Weights of a small mixture-of-experts language model, trained from scratch on English Wikipedia: a variant of Muon for the experts.
Below are experts of layer 5 (counted from 0) of a mixture-of-experts language model. Rows are named router (the router's row for the expert) and show model dimensions 0-127. Each number is 128 + 32 x the weight over its row's rms, rounded and kept within 0 to 255. Numbers have three digits each.
After each expert's rows: "mostly gets" lists some tokens that are sent to it at least half of the time. This comes from a sample of Wikipedia text that the model never trained on.

# expert 19
router:107097116113137114144125102154163124083109126107110112168081153121123160093148083107109109177111134106081191110165149095145121062127170135166126160112158153105122116102152148078133157162166102109113133126163128076206093110142152109183116196109133120125089089096206117143118146094144190122155097109204075137170087106096151095092093171164141069132066103181148160134148187114091156121099
mostly gets: "=== ", "\n  ", "- ", "\n", "FW ", "Episod"

# expert 4
router:091147106154157118156111116119139169041165135190110102174157159166101136135092089136122111158122130152094189091157133135105158115108175095182150121137139139116177084093144143084064191162110073140105144193081154150160103133121156101115126180122131125135106151051139121149075156143144160118175099138090126127133103167075156103112117129176128146109082100143164177072125186145077151188122
mostly gets: "June ", "during ", "born ", "year ", "In ", "During "

# expert 1
router:097122132122149131163099098129171141090149173193064074133088158154093173126111153143108082205109141127113187074153187149065123085117141147187207157134132129153131112103164131086097194154125114102122172148094094135144098112117123109149097138087119091090096072108122107132114116114077147136151161129158129102179139156092159104094104172161120119114103099199133153088110187102107188124125
mostly gets: "i ", "ina ", "ana ", "York ", "John ", "u "

# expert 9
router:101106129195174101097131064133134133109191155103128091159125197130159124113106129197103092142098141138098161104158147151126131095143124176177164139149168130166193085080110160091132135125174131145124180173086116085153066100139104123162098120105138120076058106145185094116124076121088165152153130106097144083150113197108147059136126154162125068074090133115158130110092129138110139145157
mostly gets: "ought ", "ned ", "ired ", "ked ", "unning ", "ased "

# expert 11
router:112108147159137132151091104138180136100105141213071119164076163130109185126113117112130104202092113128122150097152163177139100081159140148134176163159173154133196119093181129129106137182117115174132162138128091119165071097076168085117104163093141125094067089091186122095121129183112127121162134092181177108129105123137128133127096162199129130132090114170133158100081133086081147163141
mostly gets: "J", "H", "M", "D", "W", "F"

# expert 17
router:127092138164113157137163145123144115118151145168101075132098146126155122134138073132170122187099062123106141115177119176141100078160149197114208128140141200181122083084175151128040136147165130137116167137106083126131128123090160084130126149132106074076136127150121131115089110157093114156150151077183175062190113150125151131156129167143073121090115102157118126127119173114070176139149
mostly gets: "yr", "ys", "ro", "ks", "og", "s"

# expert 8
router:102095110166126089139073062081169143054160189143110099123164149153104137088113159156157080138125137110119167088119127125125173126158169149158136138159157104137203094069133120122093202151132098155083162150140115110165095127136158083164103123100134120121083121076136122103130112139149173121170108112111171077126122173083229129095109155174145132071131093134185174083136111139119166144135
mostly gets: "with ", "In ", "for ", "but ", "during ", "after "

# expert 13
router:126111104147133089160103108153149168108128170168066091169083141164093140115099103118094079142096128101126134122151155113145087094154176110161142174169127187172168107133128140082127178128132088167102176183078118092205109092124122054172135107151169113125132118101140133062113103132084183128212151141089125098115111123078143099098061110149140138100099091125147159075123151128107176177125
mostly gets: "the ", "The ", "their ", "his ", "this ", "He "

# expert 20
router:107085121156167087124108101122098154109153177146127049148099157125137110115138127112118130119140081110086128119140110206156110141161118139151144162184132175188136117116171183130116118122161062183075138100061106107152107114094130106159130169108186072140074127123148134084143101192182153185154147086174130106172077141112137131072084122137089094120108092106173113117088170101087106171152
mostly gets: "high", "inv", "govern", "some", "offic", "con"

# expert 0
router:089118170146138131145110118118165121123182157147089105169135169135150130145131096158064138140123089128080151091151159125134116103095147130133157153159158143147173111101183153077093139134134103181126188170065120117151091071124144072129125155173160139111101149133172115147117152151055183176173147143155165082168126206095134115119104133197138085136066099150160085100100164124061188149118
mostly gets: "% ", "three ", "000 ", "00 ", "second ", "four "

# expert 5
router:123128058130173126137078071110149140108086150144105135180096119148117153100113091093094091199131150063120159105195134131151070107098157127213103187113115122100130086100166140066116151175165102117090136154126094075151115059151206106158123147114121120122127062109121095134110091115149188123129090126149092106187096119099143141108090196168100109114129104121142160123118149137125149164125
mostly gets: "\n\n", "\n", "== ", "). ", "=== ", "\". "

# expert 18
router:079106165173153095134108120092118120079142124186055090139088115124164212112051110099150097191081110105100135081146133160069104110132139159151184122140123176163116139116176116115120176152166119146097113114108129131124108130088140098139098194072149101084085138118126136101169141147130146126176164132197123089162103177136145141096079146116043122114114121122095114079095170117099161127158
mostly gets: "burg", "berg", "Austri", "Arm", "York", "ington"

# expert 6
router:065134116122134073132093133147148149087105124168100124141079134152124212125121104115123104206094139112145167085185159153082142102112098111148202147118168158122128098124157119070065181166114147107109169152142097144203109114102164114178086140121119085116141086071121105133096131146114165101158107126154144160202106149063121118096092118138115112123104092136117194090134178072115142173129
mostly gets: "Mc", "Mah", "River", "Mur", "Ma", "Sa"

# expert 2
router:083111150120148080134091109159160138067085118136057112176126138134136182143135113139160086166109072159115146092131181182095126093127146120144143166151160161148178092142164155097110153141130101144135166157132083129175122092106157109163120147101141102089136132132138065079105112189086198151145116143131212086196129113068144136103101141178110062116074100139150137066100154087111114143139
mostly gets: ",", "12", "13", "10", "15", "18"

# expert 16
router:102107138172177130159131082071141121100192200140132124156147196115116173094141128166155126136111131113092183127161190143129141102164105152193179156157158124161149069102124126105090173139134102181116180145098101083172097071132153106157112112137134101126122064116193098095121100124111166153197145145125130116130124187117205116177140177095134119071134127123129176125098155156122128153095
mostly gets: "had ", "has ", "been ", "have ", "was ", "used "

# expert 7
router:092145161150147081145093130115149129116143156134118121150075164150162135108148091118082083135108093106091174088137166134138166090090145136143186148174149129152145085119156158057117132161117109125098201144085079121161079136136147082176105143121116105098118082092185110135087119124070191134137172102149185118124110201107185130109123158149145085059097088165118099103128138135115217125168
mostly gets: "ation ", "ations ", "World ", "National ", "League ", "ial "

# expert 14
router:117116071212172102122116101101157183088156175130143103157173162155127139104108095141138135133117073064122140100135152163134089134175138202114150151147135160191152122112227159104079140159178098172105109143107063105115124073124144131146102212113141108106094094121131136122171107196141122115133147083180152109154107164134167113150083187114083113130140136132129114115073129134096125109122
mostly gets: "tion", "ement", "ment", "tions", "sion", "jec"

# expert 10
router:103129163124160126129119096068192122122131174175093086132127151170115177129079112109104119160121104089104152054133178165085089076184138150148170183117160130168139114122177128123062147146105110109119177134097082138158148152124136088176082167131147135060142093124179153108162137165167148098094170071168147110094090140127158098149112150126064103108117097165143124107112178074142124172171
mostly gets: "loc", "manag", "esh", "az", "organiz", "func"

# expert 23
router:101129165156157087147094075150160156082108139112089127151154138122185153112126094073159108157124049129133138140159161175150150112164144098129120151163167157109156096082172165092120171151131089138100158177129138089167088090119135095146090207129125119130111140073164062119074138142100182068135099121152176134161114144102177151107141176162024094123095172114142139104115097113127144140092
mostly gets: "°", "′", "″", "season", "career", "record"

# expert 3
router:135095101154148135191108105129161159103110151174087090097157185157116180125154113072119138167115122133122201127117145117152148136107160133187135152129149130149160137135104180068085162168175063103091162131146109107176106046161166111138111137116210139150115129085154085123123199098155155126132113091170130111182107167111153116135103172177159125119093107150190176087092079108114125140154
mostly gets: "), ", "); ", ": ", ", ", "): ", "\", "

# expert 21
router:110137128092146130160102114158167151080070116180100089157088151151126178096144136103141139169124123110083150121127200178063138113137102138142167163159161171158127101132174141127061183145161128169068181127094086111160134096123168108162082173077122103099133086083098089093102144082102133117137145165171137133185074112119139111102098121170111140090130096151192190101115192098123129133108
mostly gets: "New ", "\\", "í", "á", "'", "Wal"

# expert 12
router:103115143163190080120151080080147117096153106145100107142172132136163148110078069140083110141099091098082125128137155187126123109173116148154129136220196155147133128103149155143125152153196140157092110142060110095136097097115113125155110202169172097090090128148139150107177079164137118137118180092170163092142128175145155136107103174134079108113087154120166138131066123140067162132161
mostly gets: "pri", "char", "pec", "fec", "emor", "ember"

# expert 15
router:110108110176166099129095096153128167131148185124138137170093122164112141128101059125135108132126083120085150116111166154191099123135194154117120167166166132178166129092131155090128121116111090170090153173107124092147106089111127057167105190120182135114097122124198118091125090211138148090172128091183165104124087117128128104131069142146103102099093076099141094101073124081094137173164
mostly gets: "sup", "contr", "dec", "inv", "exp", "dep"